Weights of a small mixture-of-experts language model, trained from scratch on English Wikipedia.
Size: 9 layers, width 160, vocabulary 10298.
Training: a variant of SOAP for the experts, 464M tokens.
Below are experts of layer 6 (counted from 0) of a mixture-of-experts language model. Rows are named router (the router's row for the expert), gate (a neuron's input weights, with its number), up (a neuron's input weights, with its number) and show model dimensions 0-159. Each number is 500 + 50 x the weight over its row's rms, rounded and kept within 0 to 999. Numbers have three digits each.
Before each expert's rows: "comes after" lists some tokens at least twice as common just before its tokens as in all text. This comes from a sample of Wikipedia text that the model never trained on. Tokens count by the router's weight.

# expert 109
comes after: "==", ".", "== ", "See ", "===", "\n\n"
router:450487542506492579456535463499501458511449580535519380474485562441405572498505506477545436440481443481473441531445564500469489569532460495526535440430586473535445548558516432446451458392524493533510531577403554555478441548580502564537487540554518546542560539506440407527500497432433565401465521558557496471409522490512476532468441495670506540501554475511478516583412549568482485598534509472478489498493453555467493449553488516541509450482429535523549461602551462524557581458568437
gate0:447407468447540402550391509426558538519502538514530512498618480615524460533460594507517420525482500518457579533436524482521569500455512530582501461447551415502521526466448545502462533341440476613477509463533517483511507533466551566540611465506531524465542505577495477595476515475500550448535571476434412431473422515480485494426414486517407548459468456549581434499502525602538485487408480507501512526507486500535507510529493542602471523452464569549518456542475449514438537554469585
up0:446490428399426527568503399400485532456542476502487541516558505574454393506469450600488528536474511469470541486488486464492561566480441533575543436450514597452532605498565545527558501425543498485485426392500490484542533496530552573559565544609507545473491502466604509490567454548514404457519582436397489509484479535429506437430519516525425459477504450440488428489565482496613502545443432464425487443570469449484465519516439459506482561485464495610514515520477438510576514481476470
gate1:451504592518520483416443503510458501567551444447513506549485560572535548480480497519516444462535504478506522582524461457564589439487495485530611486606541501451495458490504540501401509461409495484558477559556493464440487525546483484499490536589437466507480568474388580448458389479529416492374480522561512481393554434389440529572508527494527553466458503468653453540527441438475469461508560490469474463536492426520379517517486490526564507561478529475539511502582512582542503551576444
up1:402606430536471491415537428529591502531490520382497504505510476492396461505426510463575521542533466470445602496466489588413431537535528493439382518557531499504532467447592461501496481443562469439459527455484457549566472519460608459433443523484482473512549432452470549539492609531482496476608461542479456525476549447562537551486512466521483458407524581510515499512424489454493499511507532442493448557477546468627448595509498459533485561519497496420443405544559557497519455423482452
gate2:481471526526469567525595588520516500489443518432472481473512519528425503483489453434542598572457500413537499593516421441399537497576534518430596598481482397427395456497506573527413562562569514493405609525475507594485436489554566457434565483473527523377542420490575519463488462464547530466494498474509495471485444516463583516484489483492527495448537595448431550499431537502450536462502496539466500501510495458495494469534513453463522487532471509495617645497549539537423531536490521
up2:492471541375521454537515438472432504498457467497473505490532546547488484510478473555570485448544535396468435529489409452539557512573592604525573504494463542475484532542553404485480524528498536458485479541506459446438476351388460529510495463520430502515538511529479539502516533557539455504494496531470452497501526451630565428529473627520420481490469501524608494534427506468443518496436406376511468590570569506520474452528556503505459488497561555560424439516562573462493513390427469
gate3:528370541587545597442480507518468453471404537551480582515520485371578559479449510551482448530520496480501474508465589446583457514562505514469524523486558530585440485480464572496522526583512453500558516470598513494488535554455536467449477520455479473485522576455411491600526462515567470415553563544582508502479532560496443553541388406609416566395451463461566480534474533506429417490508396553547519469515448501465491485526444518428468541504462485423503512553505487485476501503596509
up3:537386460553549561429482489635482505450477504559573548519465495443572436503465579569485394509525435548514442533385527498596512543469513506486463489575494538481543509472439511449433471550474447534515510522521469535549483478528473439443479496383474509432543573504486480512470457486464581523478574540473532537396584471516507538425469426573404515465526533474430570477468536546450466623527468517484480443501541436521509543469541599479530532524552550377517510560482525564563495439617528
gate4:505489488502551568452467511527551531538470433541556570450578526443463495526479534528498513431593467554574491522517541556531575459504483541505486573563460562441374531503483545495563493427612490481466577476487575479463551552460481447446629487498499483434518480424516520509482471550549452398513488459617355461521530535498507454536571437489605496450472427467433578461490454497485483514539525485580509495554382526483492538570558500541447375468521596547486538574490505530542521572526467
up4:508548583472540359576543520419489425493489548421498449622493496439486573503511563464493492501403498479490461470562481430460356513498543495476584441443464482544581533479473426496445469537451538567480455583456504547538453503500523453580488475509467469635539454542542459507517496517408537559535544549460562587515496517495603574549540451523456514530556513480554498529512644533548540477485483435424444552466610491470472461531531525501499521561508471454552563463515522410481453439477510
gate5:427545537526468440534470566547461544510521413511462458426562516511339501505428482551568566427478453465560444562442483542460515532414545513477509589606569510499452522425509475454489466479571544547530522580559517508569504489454515568512533430546582527520471467468567457484394441495593574489462464489408534485490566503572558407549525594488439414519548531359497532530473531541498561516481471534482518489501431454495521466482492513627498435473414521519448522501499503433565489523480547
up5:475513504574529470481454554559375574525444463470452423427506597460443506487525443538510634472541450489498559515484422582485536542433531518435500505600602513534487516375448512519519495572611495557480484541525517566542481446436456520500462500571574498490468480556584419512459444470550516428480495508428556424525579537576503438507525584513412467565509486440549520450420508532540510468568462465510567488492453492530608488508539533620506433469441511509499515392544468543497510495521511
gate6:510546480501424498609404482381500469500412518513533420437506435464511375548478554551440446407515496513553472402465483475437555477517558527410447534489426537496456474530553400455403504535400412519525428493473465582585551522430569563628494516563552533465552499559571548539517507502468537518527410522481545515432484481496505409449489503541541548569433507465521451509549471585516485534495550501457494492491556404479503487552514516556485494548506551535523492510480585524564500451568430
up6:492506474526500506565433481397599485520497456520474412415457502549509453484518436469494524409566562405515527482460509573360549521566576454481446497492408494458485541533491450493522474562503505465456535495501503523532380439501464571488419466432528452416551472550491528519467483469584444546439549543489439532432525496670518447502494499613559549551434565544510507443539578510459405473472488503503383530490476469521446413535537449565503524519508495456502524531495580541593505463514427
gate7:513459531516490521490454486532486528440493496532442557466531537548541468443481500509551464460549444524477504440481580584586550434591434512425568512575599530460509507534522544541447491474506624456523486572439445563478405507561535542457385571558461436434498425544460427453570415494503515512550480533527496437475559489579418468607480553485579476609574479526479509522555389499553506502420471463462497457529477526555489472554502546521513407443557511396594516505549498498571519559435458
up7:432431483512455522600463565466510495479494562400496542500490515616477527506468491494573566525381482537507501558469528524537471385551413567465581536486549522543581587501510430382481548500406470547465454477510539491530500509518511457530488445535531531424547548506457524540509444461535489514450466498391475547490526453464479434552517389540489431436398466453433394482570570479551444491491399502485440535467500523551457552448545355476502486582539490555459455493547518533427515445489519
gate8:565540504471499454538521529574470523540490473531531531547545604566441525440427518489468465513434474461608537503436513500549513523449486553518459540493464508442446481530513442434413616460494474428452544509470525418506402462445541539425548513565533518433460460584562459457504462530471401465488511537565418508466452565453477505450488487484583482482498536376382585562477540452501514521426550359515552405530616556542442521510552474523494437502519460436558475462462482446503423573513471
up8:481444534545434585463485477482594463449479542474455539440455411436530505558502581476555485465523564496375490514554496486493524521568543426471527517522454460559573489519537587542524459499470431545528445554503461577501586515616461492574447409472504470557444520488519561458479546451537602516464458390509598490550480446517520461505459580486429506570418557583569460438478463523537486498522440633467457510454423520453530529456428494477530570472477509591505487532533538569466514401420507
gate9:464597532533550515525495458495554524494451582503464465437568582437508467435512539462545575564519430487505470462534539469496503534399516473535538364470558472437450473518511477444420574528431545494523590504521532532490411408538572445477463466544461450504545556534511482525573481531502453543461527552542593532490522523456500511577397463534506506575421536426459556560530422465430473411532427437514532629505545480503469563549486549483488503535570520546515526417429572424566449544447403
up9:470629503543536559572503425562544410540472516538488465455544529436444511467574538433579547514515401450532474524540559499490449582493524475537465428473520444471515434537471422489431504454507473444526482522472533524444433490525528513484435411460377472594511509501533422536484559573513507480506485531598638478538560631511419496585430423507481524513348477465487485527506482502424486485543432432518487534501514442513416500443445495537506614487517486527450521479507505453547473536414466
gate10:452531554467486530575520546512427549514587432448507432587514538594518419525460475427539529536428440427466491636451516479467499506495539470490536526530505493444463432454540503470439473479446487524543433464467498469594432476573463507451511518601557523449678448529528607534509480533509576547486487525479491527480645480393509480455483513425456484457507486500405477568530553472464490456483441473468538533576603492579446483454487472450564510549503516522487470502532491638528491558462536
up10:505517466483555510560517545536409456460527517485521447489501478588547369504465490469479433507549504514442508597392524469556540501441612436401501526612491455469411513488565472520454504478421518478469455457559477492555478483475490503506576472519551492451670441446568545436480529524428501545420528500493514499397540528441482496527409554462447453484504463541396523538467572531432534518422496472495495432517518561558542538468441503584505489481428478520557584581591492563582549511494550
gate11:484580590531536527423496506585509442502609514486615544598481460410468488485491513569533600496431478529477525460532481479446539520477494455529467469498420529505458439524462453543556564574552473543474534501469514493469551485525454455439559633525570523545429566491406501421578530438455449574527474478551366477493509452447479524501572443517502528620564473512533508558492507502474525520490485540484586533496566522552464464346567463459549468505506487391504479492409436458474559458482522
up11:460482520434490443540535517513547483427556482484473545527458566521439560530500524503506498474520552440402551544568478496572517443458482511405540427504487430422441541433464576399588543490412459409501507544480452511475434443524456482578495452558563494568617490465497548518577558478477487465564554585557496512396467507406487515429492468468512545481523566477526487430513484522540475543437498523559474507535617452420421522544476478480394429485448553593546486441539483421531520524521632
gate12:559527462546468543452556392589490602523412472509482560510432462460465461464447461479443497421516444511505457539500464478446443574484515493458557526535475519572521480499410489384502496533446458464538488496472485364431546453417511522514565521560463490471479555434498541507421512513512427419454580552473441481412454481464496367620520486494618529520483547497512484470512427511541375460524489579572424528522489513499441403490505496489478431531519502503563549528392552483491540561521567
up12:541471460543470527434554447586468627508462463503497523503439464507487470446425543491469522470465422557515414590518456422466444589512491459482502525493482511568505443525390493384479478532501408486565510506587548399452527585389561565579523525567524548463540576467493503472496439513434444489493524601422527530469450452505454455534576449456623566500467516550530481514551502506512430426465497582565450501498415537505498435533533508551549499561531489487547530523482502502413505597575559
gate13:455514534565526534479485420516459487505432515476506512502404502471487443490489499576449538514493546496489554451493514460499507534496589560550553579438488445458550545447425580423536440489560614492466500581480543529442479426485536567522465401495539479433534503499468497522538441447419389480532522534574562457452557486563462430528484546494506540550475491556530611571517537499577398452506500408554541433548482447581508516541512507529586417447507531601536461491551511539457360598397505
up13:508522465523516537491472505562509521497512580504541474512486605499486455551558560551434504470464545357517504451443538520498570479555449482550590495490478483561489502375403452425505466542440541599449564561434549491473482464538482482574421434469557350494436529525555520488507480464469471415508573498572587489517547491495457480509517567494528557502534440586594442515527541587499484499534526513467464500602538454522480451491448400492656522486472466462417505556481477544482392483484449

# expert 89
comes after: ".", "==", "|", ")", ").", ".\""
router:435433567504523479455490611448543374512523486440483448508513460486457450438470519407553553445524501446511529544443482487476556564564477475477488494367553555451475492513562417457459475404525499499475590608449528417525424451527464610444485553477533455500536495472463499536528470436373540473408502517458496495486590480484541574551445487523525521496527483503543531507508481558498466543598562537502462587421504566456541487585516515503605437470449568544582472555498437545534578431479547
gate0:517558449473489488401588511419442549556477416468438525477526562518510539511544362534524542410465597507518554506477514497555403487403471548558538471431492528440488479521480472493568537472487538592555448459500567537511595509550580536541459517523500587486428443544478542535459472458514547457503429496507513430543473500550598547525501464508501448514531486462603429533486482555582481484463624543400528505438468518514486382506461521543439544565525403499424509435498455411506515517474400
up0:537573433406593476420442529591540427546488444428502499576518493552620501463503519420589492519478484508500448524562454599519487495564477471463525502356457467473436478426556536488536527505496465521513533486544529437529552568557533502441442476468456486573473434474515478527530467571535517499486499522521471445552489469448482545473404444509495528528422472406514520513525428572584507540488557533542553496506563568522459544618478596489497519450642510434536574468520486568582529555437578
gate1:559524431492466526430531594518519529536519443543443528489520557459622542550430480452508475458526513453564612506470415489472419585422532555492503505446495469435569522547503563529500570513401563449477478484627449559475444425515472473514456519570501544507473510518573549617482432410536465552528493544420541498396474499480486472521513515446468474477448467403513447540494456520480535469530454534522603593467486429550460482505503517545353454559502510578458476434520577522552506487580452
up1:481534462450523530420544593488542475534499506479434500494552517470591515477439439414496485447494581459529571473503406518416438607454472540506510435449568511432589509529486506544454550492424588450486507517670381529467442469506442489469429516488529530556471541522503535576457405428501493603530495581471503503423476507447531545507493489539476428468390502424480455509529442525451555473546476588541543596446520464574502464512487541530411458507504520562462477444553542540553514491555421
gate2:520471434532570425542439537417581457398474546571543443603440473471486401555516554559502484529547518523535520544487440502543505387546524496488486427517570546514459534545542476575467395506543475451475468533571501422590610472542481506536549475541466585468413471495557518488452533446539445521509483496558526441435532501399515428536443437443533463577562481503574508501539565448501485506504588545594538408549538516502592510510493440480553544474544392461541549544487568546531564527507449
up2:476571607532470598480508569567391483592519497522498440426484435476484542525496448496559489476544485445544451482561549542444488584539535460599555478500467573498397405416524542502477524545456486637459524491360528474431469536559514488488505531520618529505519467510432525510602508486489492523467496468522423503515542506604555547502452509465554583481575531485423502476457520530540521463464438446496502512515426550482418492536527400431555543549512504513547504540549373413488454541476488
gate3:513493430496538507549460591475523484494542537417550508598487458478540426535518580548442503486532489467480504520475326480537460443488508514532456478500557451565472511503472493555468615511412388504533480599568494449549564523585451501453550524604442553458444505479582584584478448552528399545486495503504473510501578511468553586512432488568483485514536480487479459454474462450574484444501617602516459394524427498416555561448475437453488535434538514443560500494474521532512467569515488
up3:512493450494488490522453492459469512485551515456550474628449431426451445607469520513462534460513465495463495513437375547519522429519472494539464451454575519605478454604457523538422596514394309481536395613520484486534506494554514535485536517553459505445497466493463518525517473511559481534528535558504410580501514477581555574501514431594508529528482548516450471520438457522514490496490532577537577464536478528349451530449421478563433473463504507457499472466534505537489462439556510
gate4:418567541486482391470596478485463450462410530504532520510522528415423454463469501551451464494560525592521475491573508490494515428476468512518615523517508435465424460502536483483476480602424598465472658593435475478489507503486457510485500531464541453510489480590458459468544504533503499477531518472484475545442393395529531437504433544477591542492537508502513398502517555503542527553510470480534529596535468503515512521522593550552441444582512413461486509568476548548637463519404415
up4:560416506488579573536460515522572552546539509552465521464466514535519547484542462474505540465509472486480483476424509533438432600531486517566436477472453545589560506452448526530604570431598459531454387466570478442527498538507549497527491437505450498527447551423549553559468484478543499561517461489497523451580618618421443609507545499522421506505464486504541582485462511492494506462487501550387427406482579486445525482535486403438559546477510597507479530478523459451421593486583561
gate5:476528584501498475435517489519478482571475502454587512567459493568518553429536414481510485484496531636649539547508510535517495511415487398536603534484466379494510501446480453460502454559472585429484612489567481538486574547441600560489463539599516516486483557615542497524451468493505428615442517450551423487436554471545413500473458563548465466505464539557511482487482515516510557595589472518472485471422473484440529561514514429497522462531499506475476438449482506524559538543438428
up5:509509429492502503536505466471499512501461509576445534441517534423526494535544529535472540495506528394368406463522539489474483485543513613494476486566551593478492454541491513565519528436542498537501479496448498450503418480553394454504551464426499466528534454429462513517532506539533565341575532516460577460588497505501557477521513467493545513524511405493459488489514459509515471351321525504546585544555565555566440489533477576497475517454502458570522543532514496494380446469595581
gate6:539495531452532492504545449403453514507580436448466555472420355466495480481459458501486560541498518611450481457475510494546465567569458519558486559534467500478607570500459540544539421422487552514499485632555528482436597536517490530554436534465555552448524535454588462530541448369610539519566485450497550438423513450549532478546395480441437429500470497458513548410541461491503574454515493486435455450572496444545427459566562510490434543493499521465564476431461503450479520509529484
up6:563530571444560524508570515379503497526556399430498530509467330456540470443458478539493496556505546583468478451457564477562458547533466490547467535546475529484571590496486523529495449454471539505557492599526521505425627567520500531565412532474547567444545583494571494530512431404543509523526438448519580473428531480501530469550374510464437422468529477472528558469536442464521604470493457475444478463560463454556422473595560500531500529454484509464561489461460512452487545523531419
gate7:571549516589563491454570622508535543483479408416514550486588565568480439508491491490507508517481515496496524547440530418482325482487581494420513450499531393517467443474619447572569576491496532467451491567460364498470504521553468540554450556600573459449449534470470536529562482495499571483531488462459493443484472551503530493443474485504449509461447448446411542455438569539577417404483461503572516465433433531496490476504524461438488487510437530540498526454511522407480457510469536
up7:403463467429452514581458384519441428537549575587469451538391436472522549473485476528498543466506478509502447465522476573538658544510503502569517530485428581463502539519397551397475431506502418567518552411520597489508477494442564436427551423476448514536604466544544479462423476506479459488419526518505495532505473407516479524537588474490520548508533507560545442540562432507428557572493522516383513536576519451485477525455428551499530510512547473475460420524514472522541556488546481
gate8:591542455410467531470473460563499519549555488559519484508502484537493579520539508505525600558503436491474476422541471434498457547476618456538498514419525519549575470432484410495466410542518536542438495580479495506622533446451530510426567508543504512436463553512497545492503520531409524427487443450507424537488432412546607636493598461455396566477472520460476582476538485476503443501548448484444491570505585483472519405511409418417495572457498465526565489515512467478511538579498541
up8:557545431459454622476479487500535544474467482504497594511540518552566497504568492527488537533459446582426446380577483453510480527451610465522529552447521535531553473452508415524486409540512530557475533502449505497611487419416510528485533472549553500432502609527469514465543526490405559392443450428535498534517407449552580606495583490505455516493492565447470602503575535537529489483492501509488474590477527448466560453500406421460498543472526474594546536455523463504494546611541468
gate9:520546512446483448411462544466513529531572400525536400493557492594552543532479509511541519380542458540545383669487518444483443483406457525483495493544518444500519380490459468490489453558451474565549496459521544590460513452571572554497475557495537523460505477474449482477566573579480555462502560515550618611498492526447521487523469554515429493496477528516510497477501493508548446554462427497518442424491409545575485490503511577498500542484557476462597456512501458537495434412375473
up9:557487515585528543541530403506543473500495629524503583544487562479474510429477523491456484584451506408458620408520476603513459515576593509581473562443525564481512571486505545556486585442500530481422505474511444425541451499451471425463538481585473474554464477614559506517531475520531498515476450537513450411511503481591464429455533476513601494523560505478465614536478432488411501492507581473499590557560540460407544454513468444560505523527438511524492560529501529427426521540580468
gate10:588525541487508452505480481460462442533443492490425571466516590568481466491540508466492491474500626627412463539567573516559530508514502485436478480526487606599495440446439491499533586504515510499476488520512550455485490469434474499460488467435477570500544632474430430519455480492493488451425528532426496513469456456642550553658434472444462531436411514505465543536468575589460461471618512440549437542543461507505539433480528469462495457551470525505564487519563419480469509449556522
up10:349467477499472555521511483525565490483582516495582437479400387484475503510472495538559472509454343376558531494523459510446491467441464495601534489476499433386473557521562497503435400494521461538511536498469501558534493498503481441519479538558502496569481320493535567489505533543546543523540487479513477501531558532415474488387551519529468539519456500545478479436536399456516547579432493529444582497442479541516436536495455484513555544486496471421478528479436630521529465511445497
gate11:436528554427498529404517514416575459552537484431535497544426430508518539526469500522460590457562540413534514484560461459514534481490471506482529562461569504489466511496470435508483500575479559468540590445399514420545472559529549532552479447599525525510586443483453495519593557484512430485479566500547361544468410426453515543528476457525463496497431432561504523497466566518560449526460567479619511498495520494517509382475395511450490499433559622460523478412476466516598543536427467
up11:603510474619506472603546510558419499515496497499521534444551526505502513449469479443497457534486507517500510566488512545440517531535466450630512461487454492496527432512450533547486511397595470514444472540558536528516580425408533563445589606458487534523478531548509461445404485543514541564507484447532491477565589564566575543534494533475487557431565565541458525469550395500422549455549448510425514505489509577552453613504643447513521531528452451477440453517498548469441417473517573
gate12:477516538531476595456520447512422592523555573593459400620514485564446515462582522541529579419413528499428484443448448443509529528533507425483482568495458438467487511528502454504573490508476492464531589500423513550452438542519554618504465410580557558515495493514485412506480483495517521486390540563405417568464496427555518470588578456541514461476490499517462487493492484553426517488515462508487535599481460446547439512498441540476433545582529501591577448455538566435474456448453486
up12:533570470441521488521438554514548472494436443464576605383488544440534444506456433491493465615571474505534463544498568571551436428491501570489513441492568535529526537487519555490415511498483521492476387497545456447584575448459461392508541566415465456483520544488535594496516495498476512515625489477550584402530504547419491526444434528454488538527559495458482504497427539487535516502475538493543466406536539592414579527497598500552489464420507465438416569567485475550530556513563466
gate13:481456498516536492386446477490481558539492505588454465399437557476532457512573568438435526637551526496528590383484510399421427518445495475523451427508388429418494509481556538538444467391472537485481544506600457433492538504507564479480516445472513578480535509461478530489546556505532467501555579511501495538516552429520551579576489461452482436527471489435419505466490487551540523444575511541525523487531478481413502458486412581477447497485546473461545502546595474510382397488497445
up13:535555497490485532678592526539517417491509563439517549589533427533461522505452419543527485382464453510508437616510496590563577524554521499512555603505613533556500489500476474420617487593532481459458447538435482621501468454492508552517519585495492444537512456523469443481466418509499534499451453456489456461514431546430467438434512558493548546473527505537525480474487500460450496516422444448490516541496483471596489527530547408494583534511463568540428530506415527489578515539521526

# expert 46
comes after: ")", ".", ";", "information", "a", "ia"
router:437569469415478464443444498559483498594498542405630481530482484497452491522505552488562566537471536511444577573504510450461528574509478479436504546482597510441511467526552412378449478487482576463469416504449462526443511480529454544481470499475560507433582436510501526527570565506463556447480490513483482610377490426557576481591399489461572488571584501528414383531518490484521566573581569532478528483483538562441504506507521527456482462441505480565518436553531516536434567458496488
gate0:529478477487497549486482407557459540460559510471499441486358494453496585495462552416462540496424455503471555514464534581526550581475458511404544523486490507559663560540476478406528474547461529467432471520421439513521493476552412543510542523516414485432487486455567516520583519462384571457474481526513426631396503518461541456495478494522456461459463574524499454503465618433543434454563465482514496449514555488495527571482503619478518537480524558558422524542541495490493558573447493
up0:565500514541513557494528402518491532456603502492509447486358509503456548504465559443470538475467482464483564525493494557539552568472422505397531532504467477562611538543505477432547483558431532489439499557422495538535476519505420514560520524528407501455531534519554495531577556455423556480439468559532415588379496471470546483491483467517483459490479567528549448484511636430557408507597504467503496439500591497464528573477452582496509602480533568516420497530581452478528605532460557
gate1:616443381510435482520520565450475472392502506554407527459390465462459566573491446431518441529522459420479434535580524500508556457400464463427401477447362499518452526530542469521511532502525515552499538524451524511565459515449428572442525511433517509489532468525492503541536594510521471469578445460603450499535522587428430523453482532489529510524461546553500516571525490506451540498526572492516481481503514529478430512501536456478446478515484577458567502519550635509402576531616550
up1:584434397471424437449480640447446505423521505564457501456423480448434579572511509452505513511465508526508407562562548502497572491479515495392377427512441505551426512487548481506558601518588490535520565487475505493544489458440484506454493589451557555498484446509497474476583608541518461498524427507558521528537489601496456528462470486584546543523480519536434474592560478555450564555537528500514545481441441517444426463448523483494421513422513508485587500498537597529451546451557553
gate2:445490431608465513547517577603515527424488504537530549533501513404513492478465463566478628515530541453563586493512450548522531582565523491506521509459498463429500512465452550455500503440574485592530601497479518483504513556532459522570452479526522459447580449491488540573504463544442416488467425442515534364504498428478437508570444520616566485457549492528523502584498547467502529313470497492438513434515516533535516480533496506437497510483430435478447433502482533477459566548593399
up2:593382499401497399561490480400504508596494451473435463362468478534467552517485436410556506501571481482421474486542506490407436468434497459493373518512506500490507449527475483547538542498449464520483461466472518485494465435411547626413596549521512435508450557508567438417545527414532521530474568499441489542516465536452554497447506556401451549551463541431514561467489457552497510578496492503574494442522504506505451473483555512515503491561535524477581570497500478545434450498451619
gate3:499541507383437423532581578584541418510497502473527532481418532477380582543451514526427451441495430570537563541399579432473467535559494527538538564492523443433445507520523440463451562514485499540489601457499496548512624575515501575524533433553551563468446419486562496497514645477512541460423540574569560476513462571477462511516527476488472541526540418504523523468490522446409430444528477532466468417541482577474465462473520475470484518557468511511506484451415545474471431537444549
up3:479605451495502454536544506505425448460488522549543439498430487535513362427641440461541484404486513593541515514463384506506517506579479478537596563580476584470485517507600475479474501439472479514492500543460428487412541483535513483520481561477499472489490427529567515464385501611449514570537468500504517485534527407519465489488621563427491467563533503463466529476505506401483561521433507545465512473527557431459522499520471619509406536551388555498453510514488525498484453583446500
gate4:471550443503511515484518529495472470635501498509491480566533475438480477413478557495491468510500576520562550529531508460508513520523499456467645501505463586517557468466548462538417499533501506548575531530560609537584506559495545504438483427580461525447441405422412485482490487442476584524512412509615536513495419575416420467591566506513578505516523534517530541555472490584400482413500531492426415476524505512568505569510540501569485490553438464573583556478509554446449561502394499
up4:480523561470536462518487494535470520402539519521577505501484582530484549500545479508495503547535426505532449436518490585569456451503518496454393512417551461534539566541465520497532453420560494498418439445459417463451476429568459517518565553502513471554524598580580507482482461565581434436488655416415483446551548497532563541441416540469438466561565488503454467475558513464582484562485474490604541531518441512486530464569458542462479543480570522467436510561494510520616470524635457
gate5:538430484553423535553455567541475476464522622454546526502521415396433463501459577521439525513520452513489531474561545496503601562571516498470552516558568583474470440521412505485442464480432588503484557553462539494495546581495537464542534538509455493511535464582541432474547591511496477440607457588492558601483514526469534518572485484505458496484547548479474503440611421520467409474550485527521579471465558493614468431448520516443480530463595440475472421477470408448531456493566417
up5:521434505564410560581454536542472501425547590437530541465471421393378475453476566562443503529490455519482554447588521468458584524564515523482577502561562594487486420544431490454513425449418559483487560566466488501531501517533491510520515586519424512471526457567528419456520548505495470430595448535464568607447532540453550522557479463519506474506541521432457520445575447573502455466516526535507559476464542549591459483452458468397478547514554472443482404463444491441536436447490442
gate6:475604508452424554529574578529621522577557574531572557533489455575468482485515587447556421423483477478429599440514535504440513469571513548459526489471503476539421483511503463387512584439498455479534488479468553512619532473466493460508531443483494531441515552460518588413494502536463425461517474520480437588497429506389522441518383490538472548478525475508500584574499434475543471477531446446493521552434540516571528545485508577517410453456485621484498498487495485564547423445546473
up6:627464560443510501448511509425459456450498402486493450540487520483492478478422507490456540483530590519487467513453531482544451440413455373572434499598523547509467567575538451506480483479486499570540462626443489405499486452447424511508519646489488492561539451492427555475463484479546483511571551556519504413427495537515453449573490504392524493445470524609491512475453557532487477543555576506457483534482471473484535515372533409430504486565574518538484474548570582474534585545495507
gate7:466522484554454378467460491470497461529409463449565499517533486474513415478484577488559454500506444382424514413431437457549571492547537575553472470503574554511457511506527490526536456516515543455463535443485509541477507403543513481448472557419439445527534547550348487516549564516550460542517626498504447520514457457553502459548477465415421456534494492518493421577474445622568592452506524488432524558533418527516497467405511550564427457494458497576543559429447550477425496461494500
up7:481445498460599457496579467489562390467537511386521528505553462557406412439504422439585498470506468461397572433443527509505533491484494527554575560447621515517560495404502476505538497514455491410395550476568446511465465430504515455508498467548477456550443467425516501575485446508548519514440539542415500534628545523565494441542480482407442431477498470506558507559470572483457529493433501642495444545465509534526517436403498470475556554496484540530511465471489480507559560494571529
gate8:475408525522558457548507452495490409536483473463561356504444474428524451473451390515473520465496449543476548487497433567434478507401419408416480464511557434547470486570423517436439524435467534406579566531526456482473519429499565490510524541519552463531527452390429507463489463476482501483500594492548477536479416567523519494424424490539428570524516528469588494448533484470546560500582605520403570505542500557564554487475484477549480570522462468459476475560456550504588493526535408
up8:485396473568540423580554482504454486506555440471540539483493487405533412558492401486578511516579474561442534466479461531552469520441432465494467472560550496429537491502483559461470621438513523503518622494500458539454452531494523510550571577553534477452511462524506506519433447590502396466451552490522564499549498501566517482443433483550515562495521555536574607500511462477432561495547558477380626495499586453570503521487462580525542566542455461385570511529399504442490503509503499
gate9:514460554529445441523430532497489478473482425421608555468525462519485488444514509523537496511503417439496541546485403504574536446487500444468494476418554485454483467460496472607437452495485450475404489616554424423529524407394463513551491509462439516474449539495424600491468451542430407594494553507495502601469485511491491490544474537508460480519492530432540423450580517478528492496531523522431566540478479592440560604455582476491543558401468478495448536455494597487437614549487426
up9:516455569519503423585447516478576485508479426495552555510505448423448519507484498517511517492506442378493533548493419455576586442499522470487492417436512481466445442462515471613477467418494436502454551603557439474540571481449446533536440550542460510520444507529434586518518457512453407605479527480503517582470478526512555476474459475565473438547449510488554515478581545480521529541543540518487619557490440570495565579558631465435542542416462469487508514466490608502471638509483461
gate10:427480489438464460528476491533453479495480486478443496446561465510528455414475562475471502600529539395545483554520569518516554483491426452484589440516424496465517526441398455500432489532483444517527536503585466435489449510548506460497531427468518420487532585427492573540484457529381512520542461500633481471455488594469461593419515501520647555462492492468467543506457458534485516500497562407574522515385556422496516464599461591484546455501559515472469521434540520562450509547427597
up10:523486573515503505458500509468529549498513534496427489572452496556515488537561469584508486414504464561475433497467463498492475504501548459517420620536521512529473493509601540546566507434512523541499531547494527512515545498409520562460497574503439544470501470575504439520555507417617479518512515498391504529521522398592567425512444483461347475537496521518561461488555545492514452508570471529502425453629461584506482544422558381513483521511513489593552433523378513400540490511613434
gate11:468484573463569528384483456393573427478417607553462465561507505436436441527470482430574450519562403449413420493509436544468538505456505512558552521561589492444562530543463493487459477444542473464551456530521522457498502465542538550518468516458537516437474409507490528543524418492449488518576441383484602499591528479373420564496548465547415542479523508522545481527519480512500462485497428543516465420517508522537486535561479510520527607576487556430433453527504403427479552527469486
up11:498523541545472470590517590473469492543474456400474566465516535539502613482539397459589540414509524519476513429475462470509542492502480482539429491553485553476581504543496447506600446538548486556480447477479537510578478526538489502456517481450503508422562441591493459480532442446518491529535546587506473520477623414569476489563567486486549437394517480539490530559515385421605499620437504484557624521439499519446491465453457483496419576409483483541510497437491492428542439503479420
gate12:519475428452621509482477539473485458501502567522569534413511491529586527508468499482527504494510551516482535525553509539524440528500388480421468345474533531458524606465506473510472488562452597503465579402496500577532496532564527482435425496549506509473637500488492494480469598516535492492448400530552532564526574574479431484417492565555567464485533504379510526517554553456509477473406506455545595510431542485557513521459422529451628613559465478512468498509544503533527489520481566
up12:556495472544366511489556485465486510477554405578451518497527477489465469500485416492531502519461475478491464461452547431457512489464568535556564525517411470513500445534525615495451508455548422538513492608500497485528508501440494524585563522445544541605424527506533518567518397489474467521524550449461433456486531439475631547591556472480480596499419470536502466508472470580460566544542476411453446444552542514411483494586542521534450405452529491459542584463367498421401517501462474
gate13:382485531497491448453520525458525545468492432445479503586554572525467518453475476593541603419491478580499482489498512444446547483484523512537455434473532530533468488399609496586499439557487582526512478416595525606541479512439563433569446461455467597503533477459431509537525513445535547525456577533482501610544496578522461505548559410466518480411573542554510432441529439503507481508466519450516561625468509461499482466398441463475544467428512481478445453439543468488571539513569420
up13:446468504557528579506447473508525427559484481476515405551550391539455562498482547513488523582436421624537554562476502503557547541476472534491611522560536482560477374551494483512486382578504528543445488425539418517550481439531435524491536481427531572503400446532498555428505526443516443472499494496475526535537496581505505486436512497455440486553462435494452444497514441521409597541520499529478485479438533472532583511573420609506494525507471556538439532568455439520588453425604495